config.yaml
n_layer: 14
d_model: 224
n_experts: 256
experts_per_token: 8
d_expert: 48
d_shared_expert: 64
activation: "clamped_swiglu"
moe_layers: [0, 1, 2, 3, 4, 5, 6, 7, 8, 9, 10, 11, 12, 13]
router_score: "softmax"
normalize_top_k: true
routed_scale: 2.83
balance_loss: 0.0142
balance_bias: false
init_std_router: 0.00972
lr_router: 0.00167
n_head: 4
n_kv_head: 4
head_dim: 64
vocab_size: 8192
norm: "rmsnorm"
norm_place: "pre"
norm_eps: 1e-05
positions: "rope"
rope_base: 10000.0
rope_fraction: 1.0
qk_norm: true
attn_scale: 0.196
tie_embeddings: false
parallel_block: false
extras: ["capped logits"]
init: "normal"
init_std_qkv: 0.0342
init_std_o: 0.0
init_std_up: 0.0342
init_std_down: 0.0
init_mimetic: 0.7
optimizer: "adam_atan2"
lr: 0.00173
beta1: 0.9
beta2: 0.99
weight_decay: 0.05
lr_head: 0.00958
warmup_steps: 251
schedule: "wsd"
decay_fraction: 0.897
decay_shape: "linear"
final_lr_fraction: 0.05
batch_tokens: 65536
seq_len: 1024
doc_mask: true
train_tokens: 639400000
steps: 9757
dataset: "wikipedia_en"
Below are experts of layer 9 (counted from 0) of a mixture-of-experts language model. Rows are named router (the router's row for the expert), gate (a neuron's input weights, with its number), up (a neuron's input weights, with its number) and show model dimensions 0-223. Each number is 128 + 24 x the weight over its row's rms, rounded and kept within 0 to 255. Numbers have three digits each.
Before each expert's rows: a language model's description of what the expert responds to. This comes from a sample of Wikipedia text that the model never trained on.

# expert 62
Description: Ordinals and competitions
router:103138126150124103157155132111121110128174168128142094072144098178132160153149090143165096107119146125147103149163138142151152119090112182169146102119102097138099143149163134100067126152123126135118163119131144124158153110139106147187129121112099120145123167108114130110134110144149127117124130131107120137151143135136148168115168120133070134111130097121114151109109110119178130144149115165130143104135129150136155138112105126132098110147170135106145120131099093179154141103112153125139146154121094169136133118133134069080102136125122170126112120156090133144107094116095149092104153144119121085118091138166161057150121133087136128105096149133131111100147138126107090139141
gate0:101137127113137125132168163132102155181162082126151099118110122140129113085116133133105111092142134161139166126147169111123131089124113116129129081162177157163134144091127085127133181116104130129143103099137109079135123104178134139109103099120133132115098119139174148139112120133129126129151171123138135127075121155134162123089100181068127120130140136166163140132123184120128124060123135167142148108112135140151101149134110148133122153115096133149135131150128087095145126106128105139095092136130129081163134150122130143144146142132087114140128169147125140132079172100164132124126118128134137157135128153106119157131159109141106070176159102122101148119125089153123116166124
up0:080112134114145128137152117114111129129167091117136120104144109161112125132128132099143113073110163183127166120172168126115177084075130125158098127158112148134082184133123139133125125149088126131143117149118152079124147113147106173152090102141131138134117144156169161116096145123131143149135121160093141138090157119166113155142148149111111114121147111114110146126110122135136116100144115136171142144095153159148154151123160147098099127107107101166138115177110080120142118126149111154123110173132144141139131133107111121111121137137094158136097168113128145126081129112111103140169127184157157118139110106086109160157171092070108112123166126106125140103172135125108118141150

# expert 48
Description: Mid-name word pieces
router:084116107149130102097140147167141174117127139120170096131157113135118122174118135138120121123097147148160107099115150144108131104132143109161120151117123114128132096149117133123070098138095137131109151119133166151101180146157113137111109130136091105130124145106132093136137083133117155106159114152127144144158151135096098111121102096122172105130093106162139134151121091153136153146139099109125120123147137174164133104115137142117110153111133108122150125110142163125135091160098116140097128151117116133133118109113101109152109110103168187171088142128161103177109163114172162095094135162128135129156140126170182087111143117105174180140123161109163159188128115125120118144074
gate0:102154151109113160154083142110157159122117070100119098131132124148155114148131180148131133135145113103100146118116157119164129071147143117138131157130125139122142120147156117169109167142142144116108137158134113106106118168143127136147112117148120100134144138124148131075130121132135126139129132126117133169129091141134168103166070161178166167133136110148124148108128138135132180121108126162145147152123153120133104185167131178149104191155114149148141109123137120103100134150134138089149123130123102119128129157097128119098207128111123130093101149114092098142142127142110104188096137111195110145145089171139127111128122113130176122128124153171110164137138141142132112164149
up0:115148116115133117153077142098140123111111094136110119138110107140101163157117158127124165150158114119142171117125153145143141112142145126140146148107149152094126112129151098122111117135137126111134114153174168103108137146130108172134134114093102132145163104124139134083136169132128109127106082115095170152173101115112130136147082188159129138138139112115131151145142159159154131101131114161123122189142166098154139150166098167152085134146105130138135106142132139145156126182144115099137118111128120162122110098133132097154140125105140129097096171055115089160141102153156078134094134096168116143128145194118144109150097108112152145139105139179119135146127147116122111166166

# expert 40
Description: Digits and number words
router:161119102133113129109136123144095102108149136095160130143183130108143118158139117136159102081113170133123122107108109168144090104150106099153141117155130115114135182122130110105172113129120166122117087145101124159099068143111111091111121108126085126147149084146097148170135107132089161128141119119084160186102134106128141103146115146140133155106117181167115089129144163140126121143144174144156143141130110169129111133110100085121145112106138136108102100149145109143144147085166130129126128151116131117104147141098121091086097113096116098164140129145135153106140138120124142084152114162090155091116131125157112162164125102150152152118145132102134160148128173114129190132101
gate0:152135132152119121173145113155123150155099070134100135126149169129115151127129145072095110140097089120132130152144102104107107137114147136122105130130158095096130139131096144113130158110113131114139171145119117104126175159138109119114122111124160160156178137116127152132150134090117167121130135129136132123121138094122156107167137069158175111132160106079129119138127117158072111127179115153110117181150123130125108114122137128151131122106134133146164117158120094095148123114107205147110136139152066127122099085166169121122137148136148114073118156112129176118124089105125125105128094118132150135144148135119164131138144125088089110066093137127101115170135113117122104159119
up0:139109128162138131136134166109124109130116140133126091144120100149170102139143162152173128138152129101131178115094139138125120142108102127146105077124104131165093151166140140134140085140131155160161144138112105120120091129132141164151111112113114122115074119117147131146116143187143119110121118128127117102129112182162069143110108170139082169159136143136168133138157154077164170089134114137131104114114157125156131106145155152133133143141152156115113092117098105146136167164106109138120112113100151144122117113131094155138157101099113123105132115139116113174113182143147115138150153112176106127143086097123115087071129193142124112170160117133108150095129157143137117110162

# expert 55
Description: Capitalized name beginnings
router:157127111160103111119135166134099138081123141114126107130146144147133121149099135145122157175157162124127106108118170136100116131117134140118138128162154112099147063167148137117112124142095095101115165073125129092131170087144170151119131157147121140119127136135106147089167165103118079119122138103102129140139172133149125103187112145167114109122092121188134112095098103108131122136145113150129131137129129179117203121142113093093089130156162102136136115126136136123141118133113105074146125152144121110131121112108148152137180137107115141156124131102140133183137090146103163108133139164108093139149129157169135115129076104144130105132147154138181133112139107110142150096126
gate0:120142124137140140105098125124135139150132129109164127094149158132136114078145138155156109078124138110110100104136126144112098104145147126113158131166174143139189165106129158096146152114175151144122121115111109141147069113115128162106171100126113120121149135150155123164112128120107137115173108117125158106106094115160127086125162114155151155115120169151137095071119113114129088140133159110140142129076105095152132130120151144114130155141141173116136116163113121092084130156172127162123123138066146128149137198103090106127117166172143147098155139124100116112114141092144124104138154123142104116135183116163129115073147155101123103106144132122083155139127123148103136123127
up0:122149116139134125102100129098150120112145107093123140108160159130147078102113152174123137091119133095091104084138107140131089106114141099123183142155165126107184100133169162136092150124131149128147116098144135138174115123129112152111146132138148125133163168143157137157126176134112123141148122122121122097094147119160130085138157122152130139123115143163130115091096113118103103100158134150122140129072148126142147112117115130108134160172176124134146112158131108072103101167145097138092138154101162141164120176098108140166142156152145129141150106150079168144104129116082119132116111147110104129117169145131086099076154171136159090144134132132129132105119108133105153101101

# expert 24
Description: Years and activity nouns
router:110181094103140113123103173131148130158124125171133083163109104119101164133164135152116143149130145101134138123138125098156102126096146159132130102115131180111166146142138127111119128151157173133107118113147151145140089110140121128182121096102129112135156130131156136157139089110108110152164143128115121162147096121137125085123126113153135163110095109113147177136125120077093135097164099152128180125137102110155115105143105126145061148128169124109144111113124098108132090148127104123070094082110091122132130139127108120081102128106135125115136122082106101140148164103086109135121174133111142178117093138129096112121112142104165086155120103163099150126148157127155108145137
gate0:106117111124140105143165099070123176139090148121126160095132138090110128136107103131101142113145149144109152137129132126165114120129136148134083136166123120150127143149041132136127124121123077181136123085100116093125117127112169118100103147096122143139094116144103137131126156133113134170096129137164157108156141110117100128140138103149152118135149118159144109105122138131109144144116126147108149085130090126137127090102135131163142090108122156154127102134105124132098102112144161182114093103095159086136147091099161155129072107113160111126128154114141105127110117126142103153146120134140122155076156105112172111144109149145105076113065103150144094098147110164140117107169
up0:146136145121114074135144146124128132167121117114114119142129156116090138171132099153131097157131162099121180146090125106122169125126147172123130159153115121169140137132092129164113094115163119162144138105100100132096127127121089132154109130130093111136090129129106156094164114137138142183138123140150158120146149132120077149134159139165105104104165123155138132106147123116111120144115097144138143083147098162145159110091086149177123129137104166085141109128106101118133114128127147213112118057128141107107128095135126146121087127121170103122129143156135096161106141100118115131126109152131137160093141133091115106116097157123137096152090109171112108141141145107151110148181

# expert 38
Description: Inner word fragments
router:160143169082172109113127185121108164142136132076131139124133154116111111151102118126158131135146154089088082135123136119112116108129104127125105153122122107087111137146118141132106159099090094128123121126115144144177129105097145116153122164099090121143140113130131139110066141090178144095135089122153111098150121152122136144161097138129099136127138109158120134145128113169149079138128151119134174100151165118158125137186130114161121128128157110179108115058133099147168132094129137112136098129145104125109129150117114138152146102114117121130137124162127147176158158158097111101123143171140145067123138094147132093154126117086100123116126084127111134163088107146111152108138
gate0:116112143119111116050113115114091106106147068100138126110144140087123119112115110113128117071141164102131113119132126111098104148125085186111127096120107093111152137117122107122130136124116146149139171106082147095156112132186126089147154134130123154126114114094078060128127136159151084126121106149151137160113135120140130091124091097083086099126134173119129135092096107131162106164112173169150153173151144133101087089153142112161139154112101124119119107128120132105132145109108132123144111159129121172141123109122135155124146121101127122114135115167126158123122129178127148150085119120139155124132111115079108125113104124165127099111118107139111155129102146111106151118076
up0:085115129157174105166169090107167149117131148149115133124127116135110096115135160141117155153140107113144135174120118143107107161173158118139129132156137150125150130091118139132120109133120118145121092106133188159149122163098134158099136090112108124172149125151121147119164110099084119118101141132129131101103126130138112135107121151141104177140165108135162093143188139110123142095127107106119090137153148147109136146133083126102134096113194136129113138149119129157116073110118175166125133077129152115147136123128137090102109157169099090119151096132125128133106099098061091114087140134102111136185118145137134113159131110122163111093128138078127095137150148127135103114133

# expert 27
Description: Plural endings, closing brackets
router:136132090105140176109092137139106163177110144158109096117093121190155125152180146130109116115136154152144142085166129102127127147146137146136095057122147079121110095130091135121074171143094147144111093124101106183145143138122154147116119114129132112145092152133119107113132127138167152120131142081105126164107136108111170104147149135082136129130155134135121113122112118138128120154099173110113173151152147145160122163153166146148156149119116090154084140100148138152123113116109138147146121146093168107146163099149156116090162131137147145136138134115101124157116109155133135145138133158120148150091117163106140133101090081149140129129161161166117161126111119093132100140115
gate0:141141128136206131123130109154061141123123138117158146168150130116138103119117114120114132152117113067128113086138132117156097120114089135105140106124107150125097158111108134111111125156135102120169126088086152103124126101124106104110110147116103129163153096104152156155135129085121176151151106151109167113152136115111143146173154115125089125118156154125142137143131096155096106116133155133162150131143158134081121144155142140148090137114128123093114107109154121135163114101157083156118140138141134102117131129159068117131166114154146108161136152102125136140184168125155126094139142149078129081093160092127147146106134117128157071144170150119149115115148179130108142125163
up0:129125104154138138143123136181075146136110167122162174136157129120141133109122122081124142141132092113110140114149095127110096122139150118102174100137125129119124131085099130141129096157115102151144125125085189098105135129130111090118148166120125136143140100148159128138093135094138159150137168180115176108191148137151164163110157111134079099127120116107142131151130107149107124141128154120134128153119137131063107110129144125109109151152102116133138097128137103166168096128120110118128114084137128130150102108167105160115102114180132089144122178146112164127146125149129156124118106172132128092102169108106170141088159132129144084147134140123141077146125187131143126117104

# expert 50
Description: Plural noun endings
router:113134080121164119121136144156130124137100107156158117115093117145138158174199130124099112107119164105098157105076167097103126122155140132094130088129110128167095141110110162110135161151154159147088108124105142134114109137102137120137127114088164117112112178111127113115159116114138103139112135112086138176132101114141128101148153145093178151134165129097175155115110140129123107136099165118123180117142121099154090136159144155148095156125087143168108127135124108118090130136131127133090110121093159161157139133146115091072125079108135120138148174100111139127110121131115127142103147109106166142153117192142132123142111105118107107143141140159143093119114103102123083139155
gate0:147123134117143161160123121152117112154141129171131125159103093163118116134126174109144147115122112113143163152093090116106164137123137092168170103106133123097135088154134126139142138160122166120104106132086074186156124123123114117087123118102155102193104169162118123153166141139160119114071150114133117108081119149119119110110152094093136135081145116109127128120104094099108105135141161090138110151149129058136134115166154155178127151124122100145067118146108117112115117096153107119147156137101128129121152101183144099122135124126131150120164137128141119149132100126151139126133129148141155147133149158159129151119137119159123124098186152153143146152138123073125121107106
up0:076111122133119107122149149151168120131128149133140144088112155088123143123164054152141139147132170120099110128144178132130119164199146146105148132127099153156174150130120152100116092134142111134155172085108180104124156138112104127156133134160120139120170104139127114135112133115123090136146128161113144134153169108133108148128140150161097183133117109144143127125122178122153085113142109145137145071107128137121154108113116127083104121111139163094153130132137134127144080139129149123094111113167105125132089091096100151107087144108125091096124132122155151127154129097085158094082138120124106160186133135128138095109144142089123156137100103127104106152136112127118112123108

# expert 9
Description: Abstract noun suffixes
router:093150088116186112163140147111127136143156111164139094106069118117117130152167125135110106120093120141145145124154138107130102154110153158141110106129175092154131129129116135118101140148154153140121118144147121150111154147130143102134139149131128133145120137107148126075110115098108113094145158124166139178151150129167131124117127120091169131124151077091141140128133143120131129131096138130111175155170125086142103144151133150135143129149162136210130105086117167126146135101094138150130109144120144107175130114143165097087132085136129117123104178111059143096141103109084149146114111122141158128123092166129149114141131145097113114098147147185115120113093106099126078137146
gate0:132176167114135115100145147123132138169120115151108136109110097184178120139132122142129154115111141134183149185172102118118131121164099102120143130118132133117117121129152157123128170148108109140125160067124147096114140117132157139083121114134147097138133134112148149138133145140098189124143161143098186132160137168151125120166127120157095115132119178133109087178112084167099086157147107114111139120118158166121111104118180145133137139076109150154114158130132158159116164134137087153168139133142132127117130110153117152138119124113124092101126105087142131135154110122137133132097154096124074112096137101133120157180106098132154096108103147159145132130160141112111126155112
up0:146139104151152139116130107161125128086095138147125130137107112163109143115133172163149121119136090104102176119123133123128136150195147136158155123121142112128131168094084172157116133150150145140141086094154106173141110121125149143139101137116128107116146131126123152121187116135115132149136123112133110125086122164138132125170144161167108115139162120116226147127119169103144139141115134134115132161083142122156121110116155136099102185118140183134110121136155112136125162152141149107144123131139175152075098114128124132123136106131091099124129123087125169145100158106158111157081092075131120120153147115144129095110137138128096079123139114149101145119093121140096122083117

# expert 21
Description: Mid-word letter pieces
router:164152112128122110129120152106124167103142104103173084106156090130155171169113095135067141109108156148149158144124149108170132138110107127088148100109107163092123177154116132128092137121145108112118122127118114106115157099113191077147105128096092133097100134078150141114120128126118101144169142140118103131132159131107136157136131149118154134108121151162140143129106173130163112181146176142134187113143138098125090145148129155103125116125160133126093096084140137120158163152115165137127104168133137132141135120140122161157130099124163145117119107164103176138119129119070155108104138140113151100086116139113116109127138147144121116145096106082114132120112108109094086129148
gate0:164087124116103127125101133137156110141140084147126099140151118128098143115160147117122117136105134142151160141161159103148112107098181121081135084149061129106130134162143112075148150140137095070136088126161088119128146131117120106173113135119157167142096105132129133121116119124117153130119127131085129155148119164144129089121135146153130111129098142097130150113125132097112117153094162120117124129120094129152065165107119112109126183117106139121153102142098131124114115134181136175126155128118134145155144118090094092126129123169092125104118128114121165084097124094182147150134146141091163139158108155154135116120142145165138091134133176113108105159158152139124140068130
up0:130138180142086160139131121126130115102108120131116161140134133113114083110150155129086121126139085162150077074127114121127144135131098105117100078148110123116132105136125075150143109100139155157145148129162144109151109118118168157145130081134137172141077101139161097123120122128156120136153108119113107141103102148132095094152092142093150139128111126118140142129137130134143168124156150093113102159134086132133092130164129083134123148111141097123139165135080161114133154138136069108136169116158128145137166106161107137107192154145116102126146129109138126099118144121136145103203090122128188173110073132118103116116133140145150137142131129109112150109130167156154143141155

# expert 10
Description: Sports career terms
router:115112136119185107113120171113162147096110148133120120126085155127148146144179168133168115129118140114100093153149177095109113142154162174138104177133114109115147137133110153124107106113163141167138138141148155161160070140153147156166127146116130110119134154127162131138120097117103101155155103133133087159116134118132128169143128107124099139161145106121121113127123150107152112103115124129119146114112080143149162102094094186137104107137112164112136121132134121135100112139098126112083125100119157156115122132112145130060114074096175151143107145153126121107111167155077146120122106115110145142164098140161157102117111136099116147137112123127139084165103149083098102161125
gate0:190085149149115132087137091156141122153133135198167129098108145143139117140145096182122145128157128122117127139135092113127187106124159175140168127087150107100162159102109166164128119155088135128095077107108114150137146108117118137152109121139167120129104150145104133134105082135145085088121149096122131151130129157113122141126156112179116137107108130099166100134113097110150144118151129131095112111121114146090111133156145121083086094121146119126101096134115120109122126160164141153138100076108124090113142133139107137130097138111116113129127145117134150110131145113154131109128120157130142111130166109184138122099143124154115097108116146116147118157134139180148131044117
up0:117127132135119136119149161130101111100137118103076121186142093139126138102104160083148126109103154131141127144119144131132100131152114119095130115122127164134125111119117095106131117127155101101103114186141133114172168166131161100124155125149134129156155107177089147078108124123107134129095158134141140106120175083113139141145137133098083091108159120136106119132132142064138152176123166092144153156114123115170109139124101164158145140138132111106121169087148097149104121132141130113166128179115126147144098131141158116110147095131127119113169125109135159104127088106111128089125104138125156127098138101106100086138143125136154138101113045147120138089149101106087124162107

# expert 26
Description: Table entries, Korean names
router:155135114108122143148130152121130145163166123147131116107125092103126140147183149143130127160137154116175111116144179114110082163129134144118085110114145116123131107154128102116078130124097098118170170114125178131142157150083132124140128120104153100093169131137122109105073133153109159144132136106106085130114132105103151126104142136118162127109131118150114130114127127082128153126119079110120119118134121151131152090128090117109133154134111126094145150134146172130128109079092082131160117143111141117134102076093108098131146174104157155134095143130106115115129106142146181120158157146124173147148149154147160107144079141111147112104157141096163167167163153130132112174184
gate0:134167122150153106155110160172166086125126098117062139138159144149129129088127096099162119149143156106116110126141099102179129107112152087136147143115109097138123134094079173119136133148136142079114120169172128092105111133172175134134095082144148145135144115115117097153152121145127115124137118116146077126131113110133102110109089160118137092128113109114135109106129140139120145108099174159145092150141140113132076139133141141135128109159126138136119136144098122124183106104132116104139129134107112142113127075160105095159110145116146101125128105135153123103111104114122100124081115138132097139120138091120094127183215160130090153098122135129126110111170100128125134109154
up0:149164111139161113168111184128142143121146083135076138159153121146115162123140120121168134153131152100154144136136137093150110124130162133153109123092136067155121095098106174148138148104095136092147116172171120117134149145152167175120113087144165130126179123158145096115129118118114106148141133110115096120142140129140141116072121165128175108143106142113122144110131145130152146130117151139118095150177145156123110122153121117153125113141114154114117145134106154126172120103109156090170134152157117152124106092149141122156132167110164105119113094134133117093136083097105109139091143183149102112157132124140128122163186153130113181112112124139162137160132096119138140140178

# expert 54
Description: Capitals in codes, initials
router:115157139144106131118147122138132152111095138116117119115096146104118123155132152105120135071141159124175132159085114112085146121146147150145112116098120122093116065136087102128133106127087103162147101105157114115183138151090108150162150134132115108081102133126152127158129113120129102098163134094156119114083185094115150082127141150131135140139091138110152094121100164107111149116137123117094070111076142180118117135111094133108104131088190118089165161125134164110118135155093122132136165110139128124113126118129133149116123146111130149137080134141131117110144095148117153147126102136143126162132155164143102111193099131121149104112150149104155123157112128158159140164145
gate0:127145151174132117120175124123130155120107131147110093147132145125124116086129088104117148130098117107137166126123146114111099080117098112140110120130135108143108138154130109113122120109142102166120148180131120131129119128135095139109110113138145177063080118083163102084126119111147140133101137177150111121132124098136147145108091119097175154143167155131150108106173147143182110106120144137153115071144098161140168151128100148146127142104103119148143073122071093142141134125110183138092106106112135113118117097150152108110126109137122169110141125086132077150122125144065128135128114085123148171112121113112118156120076136141132142124104116128160142092139127122146083161110
up0:146099098111119141084116098137149118138126088107110154145122123149121136151101140121125079086141115167082175152115117113101075152158170186157108122125116122170154140117152143131125122142137121106122149140111120076127113142104132197140108106097161091123113094165141126093102104140158155109141114126110139095146128129071133108132129092115144098090136097114098154131142116098133149148148101133149150168125133137163096132180134157120144102159115176095163112140105140134126103131138102145152120150124131142127134091122158108097126183130140120087131105106156116116124136132121093124120190114122118103178084097105095117130145172150141149107160146124093131112130109140121095156127

# expert 18
Description: Digits in numbers
router:114093095144105118156147138129113150084133151095153104103132134140128154183153127097150131095126154095111141143130098163137151092131135101142129112126131151089118118144139094098098125087093156142106099150130162151097088158119097112131124139130099096154151094133151103139153084086168157145158131141103127170134145136106142098163149135139160128117103163138117148125144138125132115118133189179158178123129148158149138100130080085100134164110161101148112110095153119156134104081118172110125172170102155094111135135108119141098081129129162121153137147156160150111135122138104166078147117156131134104120107135156147151110095126119139136147111155104111148120113148124171152144110
gate0:124117150094118128133108116151180164104141110151130164150114115111135105134125120154127137126163091109123086147092089124145095166155090151092104138108117163109156139126110162158138088178116149114153129140088126132175140142153144145092127136166100159115144127121113122154165117106126120136110137128129129138067168117094118121142119147167106097109145129085147122088140120089157166080097102162116112130112120131152088097154105155160147121149154137095128159102113137143137105144128121144138115106096143109132104096164153090152133137143089155126138120094119121069141114178174106158126142139142135163155119094126117075119104152166154132095148125112141098102106165131109111102152
up0:096153151112116094114120157136141161135124135152142131114092139116121082127120119146127119132126115102128104170083114118143127120170092168123086180093119153112196111115121135164134123153134137117130141142075142124187148093138144138081127109138153142147158147113122119156133119093039100113131181116135130126106124113084144132153108101103147100133140114113113147125106104139134127070092108120087115115138134166127135110146154185139136127131122143107124174108140147159115107130089132148115127136137135125120077145136145079161128135178122141136125145104158142106141093136131097127115143103098105198152118110129148104182104126136140098095104119087147125116103142115127118115158

# expert 31
Description: Table and list starts
router:094148146099117133137112170152127119117104139133103161100115141099135137093179159135100108140123149105133133102100118145124124166103145109105113141140106104113130088159125157146121094134110121150123085152119128098092113163103128152150138139167105126181142119088117078161149151066113119146158117096118109123118118125201141098134120165177131151172144123132101109130126103156107150105082144100150070117139129100150128151132128139082088126134126139116137129129156157098124101140108115134159152118111151144133118100110150143123134091101148120160141168172146106108119095134115143165178087144109104142095130144152161106105117075126131134149120126171167119119110151161144164154154
gate0:135160075125120122125134173131139108103128112084186118169135119117109137127181124128123114144138100179160108129099116126081104085146152137105142145190079101123123129098148118108133125119138166150141152146119127102137166146149135128125123096096108140136116121152128131164095125167135139146153131128129144124101085113061096139123127126090154135074111153141087093142138134140151102166128139096111116133106082116095098134110116140155103148122137173113185161126131154164130145132132089131116126122093113131143148142166093104128128124126112083161146167095101141100120133078127137126087086105122166089158125106127115113132102145143151159164137132096099116129144117160144150100117
up0:139136082113109138127133171178150126076116151080171146148148128147133170128179144125104141138145116164094072092107132114098121084143147126121127116174103098130108129144116103115139119117128154156141128181082082108111137135131122153107136110125085131134136126131145116163114143115156125160171140136123119115095122096124095172093131131113143152127121133131102101133130169139127113169114131075145132140101113104116120152091136092159096147105125142101193119101143153165151107115137107175090140118121132160155137154163134109112112113137134084155158167143081113074111101122103159142117093124124157082126111129154132085134113128127110175160149128134112119113117114144128137115109

# expert 13
Description: Table cell separators
router:205152127120148118140160149131109113154126136102127098163072125125154126113112105135083117159147113094104114163148087151147142117151117135118125110137097125141102147140136135081090128132130127155090103082135105085090153128126130092114138159144158135149167103158127088106114152118139131138130123129142156099121125151127120118136113096141156152100159098133076156130152118135158136113145142097170082123126152101139137119154122092110135102092134125151114138139132143095100105110104108184161179140100147115109115173120094116131148083113160137152126156140135148168142100109165125141122084106129140145110106123098127089103125132148167110122148066145089104106124157139098081129091
gate0:128130126131130128124124119134112154112094158136119149102161146144145115153065125091146080120140134157135142139119132114134175126098121124106113144090132145117132098106133152150121151157189084090135120107134142177129106156119082143148078074101133141137091157109116159079175102149139117123130147099112158119132128109155120095132142097144156106125123123111164132089154118151107126124141162150125183119117125178120100108095128132155097137149160158123118131124116117102113127170157113106085159122137123153105127140100125109137141124174145117097142114102113118104100179131116092132121175189136133151143142130186129165093146096098141133142127188131122095144116123103166134125088
up0:186150118106133112118156147126111139143106175129155137138120135101194150155086109102097087149117102124132098120176106097109201134144124117098121124120117105102147121178132142100071114171138096111115113128104130143100139173098078127134080103141150109171138134117105116073151133116154141140119153124116122102120138108157146101134137114160165127105171106124101149098153131150139123154146161155137115098110118116139148088111141092124089120084143148135111127135124139092100106126133119149118163140131113161142128154135136160114145085168152133135107157159148130125080127073134146151096146154120133130125112122133110121108157084156137117142134132132068079129108136133101133109108

# expert 41
Description: Consonant name pieces
router:169122074103100154152120141119122156122122138134099163084144101116140143151111132131078135122114147129139183124133138148111101113104131162180111128104120118104160085112141137149102125092109113100108094108150110121109163107168099106099157116144156117153107151120150112139089120114141154109108167100139114119127138124144165141171130131112136157130096093120106128131104120171155119179177132139115123141138144132113108176109092143101109168136171127126149111085109128137158068139115086094161100134124131146137146074151119127136148111119141101121134072101142148143124149088107130152148118141115122096138126105152144116126137140079139151090145131101140133104078132171130150093195
gate0:143131151101135149159113133153145089169136120140117141104116133115116148123100105100154127155100136083078172137123112134106150161116119156131166130127129078122144154119142138160168154095166164135105124127104145133137126144117104074092168140134118102151143086129127136137100142097138132150090107119179162142145122124131111119123117080095102110086163123138082105151086197153105084134100175125086129128183132106132143103144143140153154138152137150164108097102113111109122137103126135160108155151098120088138159110111089108142140100147140142098119119168115118128155119153112178143105146158173100117136149116148138133147142104127112133115153159157108167118094153169127109137134
up0:130157151070121141129135099127156142153139094117099105089132137123160134110091136103103142149116126161101113113137146128153127164152120155078136167138086114112095140108131152153111079140152139103133140128096188120104112167103151113137119090110122109107131126144136169120123138125106157165110160151115102149099133101109124079113119090145136113064127139150136142102142098119091120111099126107151171159134123105157141119152161123194146125131098157151093141102106157155130084101159164142120096111141087116139103127130136099092162122140069106118103153156117117129128093119139179132138119129142097125139125114144137125089129132124081158139113135153160087170116132085150095136137

# expert 16
Description: Mid-word Latinate pieces
router:121133133106101138139148145130106169117079104113119136093105122071117117156158126102102152136137130152158121205126150114101061114114132098108104134146123116117109130140140119147094160095148119108128140145109152095112117090111156095141143136123094133116130103111171107121161146133149147125125141085165125144122131126134161151121100120149115112136130098135076111106117111134134117100128122150132169134132152149170150135113098140125127110091120143143140121065172103111115129111098094120113107148154117135129160132124147136139140121115068166139119134152188099112143140122085142116083155082095108106111123185115127136108078136118127104167184158100134177118131107113110093131075
gate0:114121142155099095085119136140120109138094097128101097118105135165106124111148122105111146144107124141164104147123156162132095184087138091137132060124106138097132165138146119125144128109125102122131123157158064118104114107082166144134130149134106133129105145128159115139112125119112124131117170134102144123131129128078126152126104166136131162087109133123140123140179132085091161139147125136154120125136157119143166102105183103138152160098161123105103130177159092146149108134159104156156145100145105093122143128140135145157152132153127119091119172116146084150116169123097162178166152158144138184132104146090116136166141128125126143103116117163160163129134129083151136151132
up0:129104136139143075090127114151129102139119140174100136123091100135118129129139065154127160114089105087109115111147140110107136119136096073118129146129137162159090140137114086146123173138138130128136146141151126154134109129139106095127140146123152170118094167096155147114111121044120114173122187142129177115147136098148111124165111111099109129097111092141171142126154117128137117136099172132162117112163131127118136120150134125109114154132131129142170136128102092152146097107101130112105108146114152111145144160174163100109060100139102085148105149167094140108141116123093140126126144165123134144095131140120117090127153150118135125119109095158179113084130157123160130122133

# expert 58
Description: Doubled-consonant name pieces
router:155132169110120132136121149135137155122117128095132134104147119110154091136107154151114176192137123138128123117130141088117094114122140125107105097133162107135152083142124088103066122099108108150124128156128105131117142091112153173138157129105079096152143109122129100108102172119116113111138116108100138151153157154089115190115154099126103148139099109138104134143124157135126156086089119115121144145115158169127124177130174069090149129121139087151131131123115178129112133115124121084184113137125103113102194093128140083135125132118159165139093103127148125117135113133095147150109161150147156125119134099154151138141102153133125111125135112105120163168127109116182097158136
gate0:174089144098123117153134118133123143101129092162152132157110129117133102126121096134196125129122161139115098138108149141111132141106131136153142155157155134092073145148168161152173090156159118175119154159112103123144135113121118112142140152092136143177114107158116128118096131130166091145110121095122142150129148116144121144075133090121132142109172128105114136149134152143132165172130136086146140096152132130122150143157128112120120093131100132137102147091138085126115103098135125142102168070078118159114111104127147097119105137146090131159097156115103161127125128152086125108169092130172126114117080166091114135123127123159094134128145148169119126139068138113176136162123
up0:160152142124111114131124141120172131099118119119168132136071129128173153134133112176166139137141145138129086080134121137031136098099131080163195159131123146105139152142155126111123107151144137114146126131137089118134116119130150166137118106109147164132096140157122194133109140118131131112166158121121138145164140117131128125137153140129092104097095139122126176123118161174151161185130118117154122153150127121083100163134146146119117095079108115143147132113111084155080110139149125125111137128128125185182140126097107130136150150106124105110100101143104120130135153115108111143158090136133174107135114107128112108136131080146115150138095117167100126143134132152118157108134